Weights of a small mixture-of-experts language model, trained from scratch on English Wikipedia.
Size: width 128, vocabulary 2048.
Experts: 64 experts in each of 4 layers, 96 SwiGLU neurons an expert.
Below are experts of layer 2 (counted from 0) of a mixture-of-experts language model. Rows are named router (the router's row for the expert), gate (a neuron's input weights, with its number), up (a neuron's input weights, with its number), down (a neuron's output weights, with its number) and show model dimensions 0-127. Each number is 50 + 12 x the weight over its row's rms, rounded and kept within 0 to 99.
After each expert's rows: a language model's description of what the expert responds to. This comes from a sample of Wikipedia text that the model never trained on.

# expert 2
router:50 38 30 55 51 48 65 55 42 39 61 52 37 54 31 38 69 41 41 48 61 47 57 55 42 29 58 54 69 41 54 59 60 55 64 68 45 66 28 63 42 38 63 69 28 35 35 44 47 70 34 38 56 56 54 62 52 30 67 45 32 42 57 40 36 37 64 36 40 43 39 56 58 38 54 72 39 47 62 59 37 56 45 60 62 60 55 62 39 44 63 46 67 37 35 45 58 52 66 59 57 62 67 64 71 64 63 31 59 52 48 64 59 73 35 61 43 54 36 77 41 65 55 35 54 41 39 50
gate5:46 52 51 70 41 44 54 42 56 79 44 67 30 68 45 52 59 43 45 40 88 40 58 44 68 42 27 60 55 65 51 57 64 56 51 60 38 45 40 45 60 39 68 47 57 59 65 55 42 44 52 39 59 39 68 34 57 55 66 40 55 28 42 39 40 51 48 26 41 58 80 34 83 45 70 49 33 48 57 46 51 62 41 72 41 55 61 44 58 72 45 63 62 50 41 63 52 52 57 52 59 63 57 51 56 42 45 63 76 64 50 44 66 49 53 53 53 55 42 52 56 36 38 71 40 56 34 45
up5:38 51 66 43 46 40 33 61 42 67 56 60 47 46 62 53 66 70 60 59 38 48 38 26 27 61 66 54 43 43 37 42 35 26 42 58 52 69 64 28 60 53 29 59 59 32 26 25 49 30 45 58 24 56 39 52 60 40 52 28 64 38 49 42 42 54 64 71 52 63 32 48 49 43 44 47 54 56 61 56 59 41 61 49 68 38 59 45 57 66 56 38 45 68 41 42 57 51 57 44 35 71 79 56 41 25 34 43 47 44 57 56 43 38 41 50 52 54 64 45 59 51 58 42 50 54 69 49
down5:54 17 44 50 25 46 31 61 62 20 39 64 52 41 63 50 51 32 69 43 54 66 44 51 40 52 50 35 60 35 42 37 40 52 36 43 46 48 68 56 37 52 66 36 41 53 38 49 91 34 62 44 72 41 46 54 36 38 46 46 58 45 50 50 55 68 44 44 60 47 54 57 73 64 56 60 53 41 33 60 33 38 41 60 49 49 40 54 65 58 47 49 51 56 39 69 39 57 46 45 62 56 69 68 64 42 61 42 51 33 52 40 66 31 56 58 39 61 54 40 61 38 32 42 63 39 27 49
It responds to: First pieces of words and names split mid-word, such as ef-for-t, Te-wkesbury, st-int, plus opening quote marks and the dot after www.

# expert 37
router:60 38 39 65 55 70 66 47 38 33 64 47 45 59 35 33 71 49 41 34 57 43 55 64 37 34 64 63 47 52 63 64 58 45 55 63 35 59 41 62 40 42 62 56 34 34 41 41 46 65 47 34 70 62 67 56 42 43 61 35 37 37 59 46 38 35 59 28 34 42 36 68 56 38 68 62 34 37 71 63 44 62 42 56 66 53 59 59 37 43 63 36 66 65 36 46 34 39 64 54 48 52 64 51 46 68 73 46 52 62 43 68 60 51 39 65 28 63 44 60 67 60 60 42 51 43 47 54
gate4:56 47 45 45 49 74 45 31 48 23 42 61 41 56 33 59 48 79 20 52 25 66 50 69 40 46 51 43 48 53 45 42 65 33 37 43 44 44 40 46 50 53 53 39 42 45 37 51 49 38 55 49 55 57 44 45 30 48 48 38 40 49 64 34 40 47 50 40 56 44 63 75 45 46 23 66 59 48 70 57 42 30 46 50 46 55 55 50 44 57 58 43 13 49 39 50 58 18 36 38 48 39 63 48 74 47 40 60 61 58 49 69 59 65 36 52 60 55 46 39 38 42 45 54 38 31 42 28
up4:62 44 76 52 59 23 52 34 44 61 28 60 66 30 39 39 57 49 46 40 57 59 58 32 39 59 43 59 61 46 74 43 58 61 53 41 62 53 62 34 53 51 58 41 41 52 40 45 55 59 50 58 66 45 44 47 68 62 58 54 58 47 44 36 69 33 60 53 53 45 70 53 45 65 60 50 66 67 59 44 63 47 58 54 58 51 74 65 52 65 53 55 73 55 47 74 58 72 60 28 48 69 41 63 60 44 43 38 37 58 44 65 26 44 58 36 13 58 44 39 25 50 45 48 60 45 60 51
down4:42 43 44 51 61 42 49 43 32 41 56 56 38 57 59 63 57 57 48 41 59 42 49 58 55 53 31 80 68 55 31 24 81 44 59 46 62 32 28 55 38 75 44 53 34 49 50 51 44 73 66 49 63 27 49 55 46 56 14 51 35 47 34 35 39 48 55 60 44 52 33 50 45 45 47 65 57 76 47 32 57 50 38 50 53 47 35 51 45 45 59 51 60 59 59 40 49 49 64 49 49 68 49 49 44 39 40 46 43 34 46 36 51 48 56 51 44 51 25 75 55 37 76 38 70 59 62 40
It responds to: Capital P and name starts like Ja, Jack, Paul, Raimo, Thai and Devanagari bytes, and suffixes like ity, gra in ethnographic.

# expert 14
router:67 38 51 54 61 63 62 45 32 48 58 40 34 57 38 40 61 44 41 42 58 44 50 63 36 48 53 49 56 56 65 68 54 40 59 54 40 56 36 56 32 33 59 59 38 36 44 42 32 56 41 41 76 55 64 64 35 43 65 36 45 35 57 32 34 40 60 44 42 33 27 68 54 34 68 61 57 45 54 63 51 56 34 61 65 70 64 61 41 37 51 32 70 57 32 34 40 29 56 64 64 61 54 56 60 65 64 27 54 60 38 64 59 63 43 58 36 62 43 62 49 51 52 27 59 32 34 45
gate15:61 60 35 55 44 44 66 29 59 47 46 51 43 35 20 51 69 32 43 49 51 68 61 56 26 55 43 37 52 31 62 49 52 60 83 58 48 62 52 49 39 54 62 50 25 75 58 54 53 64 65 62 76 58 81 50 47 53 33 55 51 41 45 55 61 64 38 52 38 44 52 58 56 42 65 41 31 50 57 66 57 59 41 60 41 59 39 18 37 50 31 43 63 51 39 60 68 55 47 47 64 65 57 49 67 47 46 47 45 69 57 41 47 31 43 54 61 32 35 45 41 56 58 50 66 56 47 55
up15:38 53 56 40 60 33 52 47 28 35 50 68 51 20 60 42 30 55 44 52 71 47 65 38 65 46 47 65 68 65 43 52 26 68 49 48 57 60 49 44 37 53 52 77 57 44 42 45 51 33 40 35 75 55 44 47 46 49 44 58 71 45 37 55 50 55 48 50 54 55 61 70 50 56 17 45 63 38 62 47 43 26 46 40 58 42 59 34 57 17 62 33 51 69 51 39 61 51 58 35 53 42 50 65 58 40 55 55 62 69 60 54 53 53 41 60 58 49 44 52 66 65 57 66 49 65 67 30
down15:59 54 43 47 66 38 42 64 49 68 77 49 47 65 47 49 65 52 49 59 57 47 46 52 37 70 40 70 58 29 51 53 40 55 40 38 53 44 49 42 49 30 61 45 47 54 51 50 62 82 54 52 21 36 76 45 52 74 50 54 50 35 37 45 71 38 36 36 46 25 57 59 50 62 39 61 23 66 56 43 63 66 49 20 53 31 58 42 54 60 68 52 54 59 44 79 52 54 33 55 44 42 66 44 67 62 45 43 43 63 62 51 46 53 37 47 57 46 42 61 62 45 51 56 32 41 60 65
It responds to: Year digits after 20 in headings (2001 film), score and table numbers, the article a, and short word pieces such as con, m, h.

# expert 38
router:62 39 38 59 60 60 66 62 42 40 55 40 37 57 30 50 62 40 29 46 57 53 49 55 36 32 50 54 74 63 64 73 69 40 54 69 34 66 37 61 43 35 63 53 37 43 51 38 30 59 43 42 81 72 62 58 49 40 56 39 32 38 65 33 40 44 60 34 41 37 44 64 58 40 67 62 36 55 61 58 40 56 36 57 58 57 56 60 40 39 58 44 56 56 35 38 56 42 70 66 62 54 60 45 58 75 68 46 59 56 47 73 51 68 46 57 34 57 30 62 60 46 55 45 58 47 43 56
gate0:53 59 65 60 34 37 59 46 46 31 68 40 46 47 62 48 77 45 30 30 63 64 45 51 54 34 55 51 62 66 59 60 60 57 44 59 48 53 45 71 43 31 60 42 57 75 66 42 43 57 36 51 40 61 35 54 70 51 59 34 59 55 43 11 60 48 56 43 71 30 54 56 56 56 51 53 59 32 42 50 43 46 39 57 49 63 64 37 32 54 43 62 34 38 43 35 64 42 42 53 55 33 42 61 56 62 18 64 52 45 73 49 45 66 60 48 50 53 23 42 57 55 41 49 61 52 64 45
up0:51 53 57 51 68 48 59 56 60 43 49 52 33 41 39 52 67 55 52 45 34 43 51 53 48 61 55 83 65 60 56 43 66 61 53 58 50 26 47 50 59 50 46 51 43 23 57 62 30 70 61 44 65 66 42 41 56 74 38 28 35 27 68 52 54 64 45 59 64 39 46 45 89 38 60 39 71 51 44 52 41 45 29 36 25 65 65 54 38 49 31 72 25 34 44 44 61 47 44 48 39 53 42 64 40 55 44 57 44 50 57 42 50 44 61 35 48 51 63 62 49 47 47 58 35 48 63 59
down0:40 49 58 26 31 42 34 45 32 47 48 50 70 60 50 56 41 45 64 48 66 63 37 72 40 58 56 43 23 42 55 39 26 61 38 64 53 54 49 75 43 51 42 37 52 56 41 35 55 52 45 55 52 57 37 35 31 60 36 44 46 40 48 41 53 61 45 62 86 74 58 59 35 54 57 38 50 58 56 46 28 46 68 56 32 48 52 55 63 46 72 49 46 57 46 51 53 47 50 44 30 66 45 62 50 40 17 34 47 39 48 41 58 61 49 53 27 58 57 26 49 36 48 47 29 33 59 47
It responds to: First pieces of capitalized names and words after the, of or a pipe, such as Ro-ger, Li-ncoln, Re-liability, and Year in award tables.

# expert 26
router:59 43 34 61 61 59 70 52 42 41 55 52 37 59 33 51 57 43 50 31 67 37 68 60 38 40 56 56 55 52 62 71 47 33 70 60 41 59 34 53 50 42 65 76 44 38 39 41 34 60 35 40 77 65 62 47 42 35 66 39 47 36 56 45 37 41 57 45 47 37 35 58 46 31 59 55 41 42 65 53 48 56 40 57 49 67 63 56 56 28 58 28 56 63 39 40 42 29 55 71 57 61 61 59 61 74 63 44 58 57 47 65 58 54 39 56 32 64 36 63 48 52 60 33 53 20 47 39
gate0:51 48 37 55 47 52 56 63 23 51 46 46 45 49 53 77 47 46 33 40 50 38 47 42 58 35 58 52 40 27 60 47 59 59 53 76 53 35 33 63 41 50 59 53 29 71 55 40 57 38 57 48 42 40 63 24 32 61 48 39 59 18 61 43 42 35 38 56 69 56 57 44 45 34 42 40 51 40 68 52 65 48 49 42 53 76 39 46 47 47 50 47 57 55 46 53 45 51 61 63 61 33 63 47 31 57 84 52 52 50 67 38 29 39 53 29 42 66 59 59 58 40 63 43 47 39 73 69
up0:50 52 39 44 69 43 33 57 49 44 38 53 49 45 56 17 37 27 46 46 30 60 49 54 26 56 34 49 57 30 42 58 33 50 49 43 35 49 41 60 49 44 47 51 48 39 46 42 54 58 50 46 37 43 55 63 72 60 66 58 61 77 48 41 66 45 50 52 08 66 43 58 45 69 41 50 44 73 32 62 47 63 71 56 27 53 48 51 59 42 38 52 39 64 42 43 48 56 35 49 46 46 44 46 95 47 72 52 60 48 54 51 52 45 45 57 48 63 43 48 57 41 62 48 50 55 28 35
down0:75 40 55 31 43 32 51 45 51 33 36 54 48 57 50 35 48 47 68 57 61 60 70 49 31 53 52 59 69 60 48 47 50 37 50 71 57 69 35 44 56 27 50 64 39 42 66 34 68 46 23 39 69 52 34 53 52 49 43 57 44 40 56 42 37 44 49 53 58 56 32 29 52 45 45 55 73 52 56 46 72 33 22 32 34 37 46 57 61 38 61 59 45 26 46 57 59 39 35 25 51 60 51 58 66 68 42 39 36 43 57 48 64 59 64 42 60 59 64 37 44 49 44 38 50 34 61 41
It responds to: Common words and pieces right after of, to, in or and in narrative prose, such as early, based, un-cle, the, place.

# expert 63
router:66 35 49 56 61 55 68 71 44 37 47 42 36 65 35 37 61 50 33 42 56 39 63 48 49 35 55 55 56 65 48 73 61 40 60 57 26 58 37 60 42 38 62 61 27 33 33 37 41 51 41 36 79 62 65 52 45 39 63 40 60 34 59 28 42 40 56 43 35 40 42 62 63 33 59 63 38 41 71 56 35 47 36 64 53 66 55 53 55 41 54 52 52 48 39 33 76 43 66 72 57 61 69 61 49 67 56 37 56 55 54 58 66 49 38 57 37 56 45 58 44 44 63 30 41 39 42 56
gate3:60 27 69 32 71 26 69 33 49 32 39 44 48 52 28 48 39 41 32 44 48 50 47 69 27 44 37 57 56 63 77 52 59 60 68 28 58 38 46 58 56 48 56 49 55 30 55 49 40 49 47 60 46 65 43 57 60 48 62 47 57 48 56 58 24 51 72 27 40 41 50 39 49 40 61 56 40 60 49 67 58 35 47 42 63 80 41 40 45 48 45 63 47 32 33 57 61 55 44 37 27 39 32 51 48 55 46 38 47 54 43 33 48 56 60 45 52 59 50 48 66 36 65 65 45 57 71 63
up3:77 47 57 48 56 52 57 39 59 41 64 64 31 45 75 55 57 45 38 61 31 47 71 42 62 49 59 54 49 57 51 60 77 33 50 71 47 57 57 44 30 39 51 67 43 50 49 60 42 61 71 71 52 69 58 49 39 66 49 71 44 35 55 50 28 51 46 59 54 57 35 47 55 49 52 11 42 68 31 43 39 52 42 73 42 35 41 76 52 48 62 51 51 68 59 52 50 68 42 68 24 58 41 47 53 45 51 59 46 40 41 39 58 60 59 51 47 55 60 62 61 28 57 38 61 58 50 40
down3:44 55 28 67 50 59 47 57 57 32 34 53 51 36 50 48 79 47 36 81 52 55 39 47 45 46 53 40 31 60 53 31 54 54 57 52 32 53 63 44 60 49 42 51 56 59 50 55 19 58 32 71 65 54 64 51 53 49 39 51 36 55 58 28 47 71 49 47 63 41 55 47 55 63 50 57 26 48 52 66 53 70 50 54 45 73 44 58 40 28 53 41 38 73 39 37 44 39 48 50 70 30 44 56 43 33 66 36 44 30 27 52 44 55 49 41 35 18 60 54 59 48 52 52 41 31 43 49
It responds to: Bare space tokens before words in prose, plus mid-word pieces like vill-as, ra-mm-ing, cra-sh-es, Man-ha-ttan.

# expert 28
router:64 33 43 61 67 63 73 55 37 42 61 55 37 60 34 46 70 29 29 34 63 39 68 60 48 43 66 60 63 51 54 64 54 40 54 66 45 69 39 70 40 38 66 58 30 45 37 37 31 56 37 33 74 55 63 54 43 38 53 47 41 36 59 46 41 35 63 40 31 36 44 55 56 35 61 54 39 52 49 60 52 65 35 66 66 59 66 65 47 31 56 31 66 60 39 40 62 34 55 60 58 58 66 65 66 64 69 42 56 54 42 69 55 55 35 53 41 56 43 61 62 53 58 40 57 53 47 45
gate0:51 47 65 63 42 54 57 55 55 38 80 28 32 34 53 55 52 56 32 29 62 26 54 53 57 51 47 50 65 61 55 50 54 54 59 45 41 65 60 51 49 46 55 75 46 58 58 59 39 56 56 51 42 56 71 62 52 38 63 34 40 38 63 52 38 58 68 47 51 71 62 49 73 46 59 54 53 51 36 63 41 42 61 44 47 64 52 49 40 61 48 45 53 43 40 82 41 32 59 76 55 30 68 57 39 43 47 51 53 47 71 58 50 51 44 46 57 85 50 58 64 37 50 55 62 57 09 45
up0:48 50 48 38 35 59 56 56 42 44 68 61 54 43 59 49 56 21 49 29 76 63 19 46 44 36 33 72 61 45 48 23 53 56 55 62 60 58 36 47 72 34 54 49 41 55 65 26 47 53 50 55 38 53 55 27 66 44 56 72 41 36 52 50 59 57 38 42 47 63 61 37 54 46 62 63 56 39 48 44 73 57 61 69 40 50 57 66 56 23 45 50 59 43 44 51 65 65 41 42 54 53 47 61 28 51 50 39 58 47 30 46 48 61 45 56 27 40 44 46 68 53 32 66 33 69 43 53
down0:34 59 70 46 28 29 53 25 49 39 41 54 74 41 47 72 61 41 52 49 63 40 34 56 60 70 63 50 38 61 58 31 81 67 67 38 48 42 38 58 62 41 45 46 50 62 44 47 51 62 35 56 37 54 42 54 53 40 59 47 54 50 43 48 28 57 45 39 78 45 58 38 50 54 40 55 58 38 60 41 43 60 72 48 68 33 45 54 51 56 40 56 33 57 53 55 54 41 43 28 59 55 46 25 40 51 62 41 80 42 57 55 56 34 65 54 52 43 65 69 42 74 36 51 46 67 51 35
It responds to: Pieces inside rare names and technical words, such as Ber, Bi, burg, l in Pennsylvania; also the word as and stray spaces.

# expert 6
router:57 33 39 62 63 52 66 44 40 46 63 28 38 60 34 32 55 42 33 33 57 43 59 64 50 42 59 66 66 46 54 65 55 42 56 66 38 62 43 61 52 40 60 56 41 48 44 39 36 62 32 39 62 53 50 57 33 42 66 48 34 41 62 42 44 46 62 40 41 38 49 69 61 31 57 68 28 39 62 55 62 57 40 57 59 58 52 53 35 43 67 35 71 69 36 41 48 45 61 64 58 60 57 70 55 59 69 45 58 65 58 72 62 65 44 57 31 62 30 68 60 68 52 27 65 56 44 32
gate0:67 40 52 36 74 31 63 26 55 42 66 46 73 52 33 20 50 41 39 49 59 45 57 50 52 42 42 61 54 61 54 54 59 69 45 53 23 50 48 49 46 15 52 63 46 56 51 39 50 59 62 46 44 59 83 66 51 37 40 47 49 53 50 33 31 50 66 61 56 56 58 60 55 53 47 51 49 37 44 60 81 57 58 57 59 39 49 26 47 65 54 46 70 71 36 32 69 59 52 71 59 46 44 43 42 42 62 54 59 53 35 40 34 50 46 46 51 66 50 55 61 38 46 49 56 59 27 40
up0:57 57 69 68 58 43 51 52 66 62 54 27 66 68 43 46 54 49 66 62 71 60 47 54 34 54 43 55 64 63 48 65 56 79 55 25 36 51 59 52 41 62 55 42 35 51 52 57 69 68 37 36 43 42 65 62 56 55 42 44 39 40 66 39 41 53 28 64 70 80 50 57 51 46 44 30 24 55 51 74 71 48 56 28 28 59 38 37 53 38 62 32 75 36 52 50 54 52 47 54 49 53 47 56 34 47 39 38 49 33 54 49 66 48 46 56 40 49 38 54 61 39 55 46 62 55 39 51
down0:45 27 51 59 44 37 66 60 67 33 76 64 63 68 57 65 62 52 57 36 34 46 44 52 49 53 35 46 47 56 51 69 43 53 46 40 65 53 39 54 43 49 40 69 44 43 40 41 49 44 73 46 56 39 41 58 53 51 49 49 36 51 44 13 74 36 37 50 51 54 41 40 63 64 61 50 52 56 44 43 21 67 30 50 35 53 69 44 64 51 46 61 33 53 31 47 48 63 44 57 54 39 63 52 32 44 58 39 58 64 60 39 33 67 54 47 40 49 30 54 57 09 57 41 58 40 57 59
It responds to: First syllable of capitalized names and words after a space or bracket, such as Mi(chigan), Lo, Vi, Pa, Sp, Ch(ina).

# expert 62
router:71 53 54 51 60 57 47 43 66 41 67 34 46 60 46 43 41 35 42 43 65 49 72 41 43 41 61 57 68 30 80 41 51 32 52 63 47 54 47 71 35 42 62 64 42 42 54 36 47 51 49 46 29 61 46 56 43 48 50 53 41 43 68 44 68 39 70 64 56 52 75 53 67 61 26 63 45 32 58 34 60 71 41 58 52 46 56 56 40 39 42 64 59 36 45 45 32 32 59 45 35 40 67 51 76 42 60 13 57 53 42 42 60 58 51 44 57 55 46 56 24 56 57 57 63 43 38 53
gate0:62 62 45 57 39 51 41 52 54 69 40 59 56 45 36 64 52 45 51 47 54 56 55 64 57 41 56 23 66 58 40 62 57 29 54 38 55 31 43 79 61 40 46 51 52 28 68 62 64 62 65 50 42 49 69 44 64 44 40 29 64 39 42 56 38 68 52 54 54 60 45 50 49 57 46 31 51 44 55 63 55 47 72 39 59 75 62 53 78 48 54 39 53 53 40 53 61 66 78 64 40 45 63 51 47 49 58 51 34 48 31 73 47 50 51 65 60 42 60 23 25 44 21 38 48 57 52 53
up0:47 26 57 65 43 53 51 55 51 67 41 51 57 60 56 61 52 53 48 74 42 61 70 28 27 41 26 42 38 53 40 53 65 43 58 44 39 43 50 54 58 38 59 74 42 52 52 52 44 38 58 56 44 48 44 42 41 49 55 43 27 54 41 74 40 45 79 58 67 41 58 41 62 37 38 57 55 60 46 40 34 63 36 56 50 50 56 57 26 56 51 35 62 52 44 31 45 44 50 23 62 44 26 53 23 29 49 64 88 51 37 34 60 58 63 39 63 46 54 50 41 45 72 52 44 49 49 50
down0:65 40 58 42 27 44 68 50 55 66 55 39 56 46 41 48 41 48 40 37 49 52 42 56 35 44 46 62 66 29 57 40 49 51 56 45 65 51 45 49 36 66 55 46 48 49 57 44 65 37 57 44 13 57 58 59 74 55 48 57 68 54 58 29 65 43 41 43 58 81 32 43 51 63 51 49 57 54 38 57 31 43 57 66 52 40 28 55 47 48 57 54 39 23 37 57 33 43 44 53 63 22 62 41 65 50 42 35 29 38 70 16 34 43 57 48 47 53 62 62 44 68 52 54 54 58 60 61
It responds to: Single letters and short syllables inside names, especially g, n, d, such as McGre-g-or, amal-g-amated, Ludw-ig, Da-ko-ta.

# expert 42
router:64 38 58 54 55 65 68 48 33 38 65 59 33 65 30 33 58 46 45 33 50 31 61 56 41 41 64 59 70 40 56 56 52 46 50 62 40 58 38 50 31 40 67 58 36 53 26 34 40 58 43 36 56 59 67 61 38 37 56 34 38 42 57 44 47 41 71 43 43 40 28 70 56 27 63 59 40 41 65 60 61 50 39 59 62 53 64 56 49 47 56 27 59 53 44 43 60 29 63 65 58 67 65 60 49 54 57 50 48 55 44 64 62 66 33 61 28 57 29 68 56 51 65 37 53 29 38 45
gate2:53 44 58 36 69 57 54 33 29 44 55 42 48 46 44 28 52 53 50 56 55 39 71 44 32 55 45 42 24 58 43 48 32 41 37 53 60 56 46 46 54 51 36 85 65 67 47 16 49 41 37 55 57 52 44 43 27 44 59 40 46 68 64 55 45 53 46 42 45 67 66 46 59 54 44 41 51 48 66 63 50 55 57 50 64 38 64 69 37 60 28 44 72 54 39 46 45 25 53 66 52 48 49 36 39 45 65 51 65 63 73 52 57 56 33 48 50 52 16 56 34 42 55 28 55 56 37 48
up2:43 50 59 30 52 30 57 61 59 44 41 43 57 51 33 34 50 67 53 56 64 48 55 50 53 61 62 63 21 56 66 31 40 59 46 55 38 71 45 40 37 60 40 61 66 75 41 46 51 39 42 51 49 36 44 45 54 37 47 35 52 52 62 30 54 71 49 48 29 56 78 50 44 27 44 36 47 84 41 50 50 59 55 58 64 52 34 50 45 59 46 44 66 68 50 42 42 28 48 32 41 66 45 73 58 44 71 48 47 44 29 50 61 40 62 41 36 38 45 34 59 66 69 47 44 39 37 61
down2:53 61 57 55 46 48 43 70 36 58 55 60 57 47 46 58 42 50 29 55 45 43 58 72 39 71 37 45 64 43 52 50 32 63 22 41 50 52 46 45 32 44 58 60 56 57 41 45 65 47 59 50 33 68 49 39 51 63 59 49 43 37 64 35 59 64 65 30 37 48 41 63 57 58 52 42 49 55 28 57 77 40 40 29 60 47 52 51 65 54 39 51 55 54 62 25 49 49 57 39 53 68 48 70 72 42 27 60 42 49 74 69 33 47 60 39 51 58 58 33 32 34 46 65 84 46 37 62
It responds to: Closing quotes and parentheses in lists and tables, Turkmen ç, and name starts like Al, Bro, Pro.

# expert 12
router:65 40 50 57 56 55 69 56 44 42 57 40 36 52 35 37 67 34 43 32 62 44 59 56 34 40 63 42 65 60 51 65 57 52 57 73 38 71 38 58 35 40 61 57 33 45 32 37 36 60 38 39 60 69 48 56 53 43 60 40 43 40 56 29 25 36 61 36 36 35 30 66 61 35 60 55 35 43 58 60 48 51 43 69 70 56 68 65 48 43 64 46 61 59 44 45 57 44 60 60 57 63 53 52 60 58 68 47 67 65 33 68 72 63 40 62 39 61 32 69 60 61 57 43 58 33 41 50
gate4:55 41 64 44 70 48 58 59 51 52 51 47 40 53 52 51 74 31 36 70 44 44 53 42 39 65 68 86 52 62 63 41 56 38 40 55 51 46 49 81 34 48 76 40 35 69 52 54 41 42 41 41 47 61 59 64 52 66 65 34 56 67 38 69 51 61 65 52 52 34 55 55 59 74 57 41 47 38 42 56 34 46 48 43 67 68 43 41 59 55 68 37 59 58 50 40 63 43 43 46 48 46 52 61 46 52 55 42 63 44 63 44 61 42 54 59 39 64 37 34 58 49 92 46 38 43 30 44
up4:59 60 44 60 54 64 58 56 31 48 64 37 39 74 46 64 43 56 56 60 46 76 28 33 48 52 56 29 56 44 61 36 50 40 52 40 45 49 44 35 64 54 44 56 53 36 41 46 33 48 78 44 41 53 57 59 43 77 44 48 34 51 62 49 63 58 73 53 56 56 66 58 65 60 52 74 53 33 67 69 40 61 51 43 59 29 57 27 63 45 77 58 43 45 52 70 38 42 45 49 62 85 54 72 58 49 50 56 50 51 70 42 39 53 41 50 54 39 50 48 33 52 45 65 38 52 66 42
down4:35 45 45 26 50 41 39 55 47 47 51 46 45 55 45 51 35 44 62 57 37 53 64 40 44 48 59 38 30 63 62 27 64 63 46 42 57 38 38 44 65 65 57 52 31 59 75 52 47 59 55 37 46 29 63 52 53 43 56 66 18 53 57 45 57 63 59 55 54 70 60 41 49 51 51 49 68 49 51 78 15 66 35 60 43 71 48 60 58 59 47 52 60 58 44 68 48 46 53 42 50 68 47 48 58 32 56 48 69 29 41 54 58 53 56 30 52 34 28 69 31 51 47 58 38 25 46 33
It responds to: Common function words like is, are, has, with, before, until, plus inner word pieces such as arth-ro-gryposis, bath-ro-om, long-est.

# expert 39
router:59 40 38 65 58 68 64 56 43 39 55 49 36 61 34 42 54 46 47 36 63 41 57 52 47 38 61 47 57 48 58 55 48 29 56 63 45 64 40 55 52 48 67 53 34 42 44 36 36 62 43 37 65 50 53 65 39 44 67 42 41 37 59 39 37 38 61 44 36 36 39 71 60 39 68 57 37 35 57 58 46 49 39 63 65 59 61 58 45 40 54 27 54 50 36 45 78 33 59 75 63 69 63 60 67 72 58 40 48 64 38 62 59 75 34 61 38 54 42 59 69 54 59 23 60 30 35 50
gate4:47 52 60 57 50 40 48 25 49 45 48 37 56 60 68 49 39 52 41 27 46 27 61 51 39 58 51 70 60 35 64 59 53 41 66 60 49 36 61 58 19 43 61 60 47 36 27 42 42 39 54 49 44 53 48 68 74 46 65 52 60 41 77 37 48 38 51 47 42 38 68 45 57 45 71 56 51 49 53 45 52 35 49 61 45 19 57 55 48 33 36 24 30 35 55 46 47 40 43 65 71 59 41 56 54 74 60 44 48 47 44 78 52 40 33 50 66 23 52 48 41 53 36 53 54 43 40 50
up4:54 61 67 72 38 45 65 38 43 54 46 61 67 53 43 65 50 48 46 49 58 36 39 53 41 47 18 50 38 54 64 38 61 28 18 39 30 67 39 65 46 59 74 63 49 59 55 63 60 57 54 72 49 51 64 64 36 60 44 61 43 48 45 51 58 58 40 30 45 59 36 20 51 44 56 46 54 27 52 29 55 57 47 41 56 66 61 58 35 41 58 49 21 70 59 54 49 56 56 70 65 50 65 49 38 56 44 66 64 49 60 48 50 48 47 49 51 20 53 45 47 48 62 38 34 52 67 46
down4:56 52 45 67 40 47 70 39 62 61 41 39 61 26 59 53 79 34 48 45 52 51 81 48 48 38 52 43 69 52 67 57 45 37 57 66 72 37 64 43 40 48 32 25 48 53 75 58 50 62 36 53 49 59 42 68 52 48 44 48 43 48 41 43 47 62 49 40 60 42 51 51 41 55 61 64 63 32 51 32 59 30 51 55 49 29 54 29 67 54 50 54 47 56 34 24 34 44 39 55 47 52 32 57 43 64 43 56 59 27 49 69 54 33 64 44 32 56 48 49 73 55 30 56 43 37 33 54
It responds to: The infinitive to and be, so and though, sentence-initial The and However, and pieces like -lic, or-che-stra, co-de.

# expert 22
router:62 38 55 59 43 63 63 45 34 49 58 55 40 59 40 42 67 43 37 44 59 45 54 48 33 35 62 44 66 59 55 70 67 32 59 51 42 57 45 60 28 31 70 55 34 40 27 35 45 56 39 48 79 60 63 61 31 48 59 30 54 40 55 34 33 29 59 44 40 26 23 65 52 39 62 64 53 40 66 60 47 58 42 60 54 66 65 53 50 39 52 44 51 67 42 41 61 44 65 66 54 69 64 71 64 65 56 49 65 62 45 68 62 64 43 53 40 55 36 56 49 50 49 40 51 31 42 48
gate4:68 54 44 64 45 63 68 52 73 45 38 46 49 44 52 59 68 31 35 57 54 27 46 58 44 44 48 40 49 47 59 48 57 40 59 31 54 60 65 63 53 35 49 71 46 47 60 26 49 44 28 41 46 50 34 45 52 53 48 45 21 28 53 37 55 50 39 32 42 43 44 34 32 65 40 49 39 65 43 50 50 55 40 46 35 70 71 45 80 51 56 40 56 58 40 49 59 36 46 29 50 67 43 34 58 27 47 53 48 33 56 35 47 25 56 60 47 63 40 36 49 49 47 15 62 47 38 60
up4:63 50 50 34 49 36 61 56 59 50 60 52 54 52 63 43 67 52 70 84 46 43 23 49 47 46 22 52 77 38 61 55 56 47 53 57 67 57 49 80 41 63 52 64 61 60 41 46 68 52 54 51 58 67 49 59 40 51 60 57 34 51 43 59 59 47 31 67 52 52 37 64 37 53 45 64 55 44 46 39 54 34 49 31 60 53 51 38 54 39 52 32 61 59 67 57 72 47 51 47 67 56 57 50 67 75 57 54 38 43 71 44 49 65 59 59 59 35 36 57 41 65 53 70 83 55 40 65
down4:52 48 31 49 36 65 34 74 53 32 48 62 55 53 55 50 66 50 40 57 44 34 45 50 53 38 69 55 62 43 18 40 44 25 73 62 44 56 70 55 57 47 49 32 58 53 54 62 29 65 59 51 59 49 55 48 38 52 68 57 28 38 46 41 58 49 52 61 46 61 63 47 55 65 35 73 61 46 64 49 59 51 64 51 26 51 40 70 47 53 42 54 66 62 38 34 30 57 46 28 41 25 35 63 65 66 48 32 40 35 39 36 51 55 48 54 45 45 60 50 29 67 32 47 45 36 46 39
It responds to: The article the after prepositions, table pipe separators, and the piece an inside words like nanny or Cinanserin.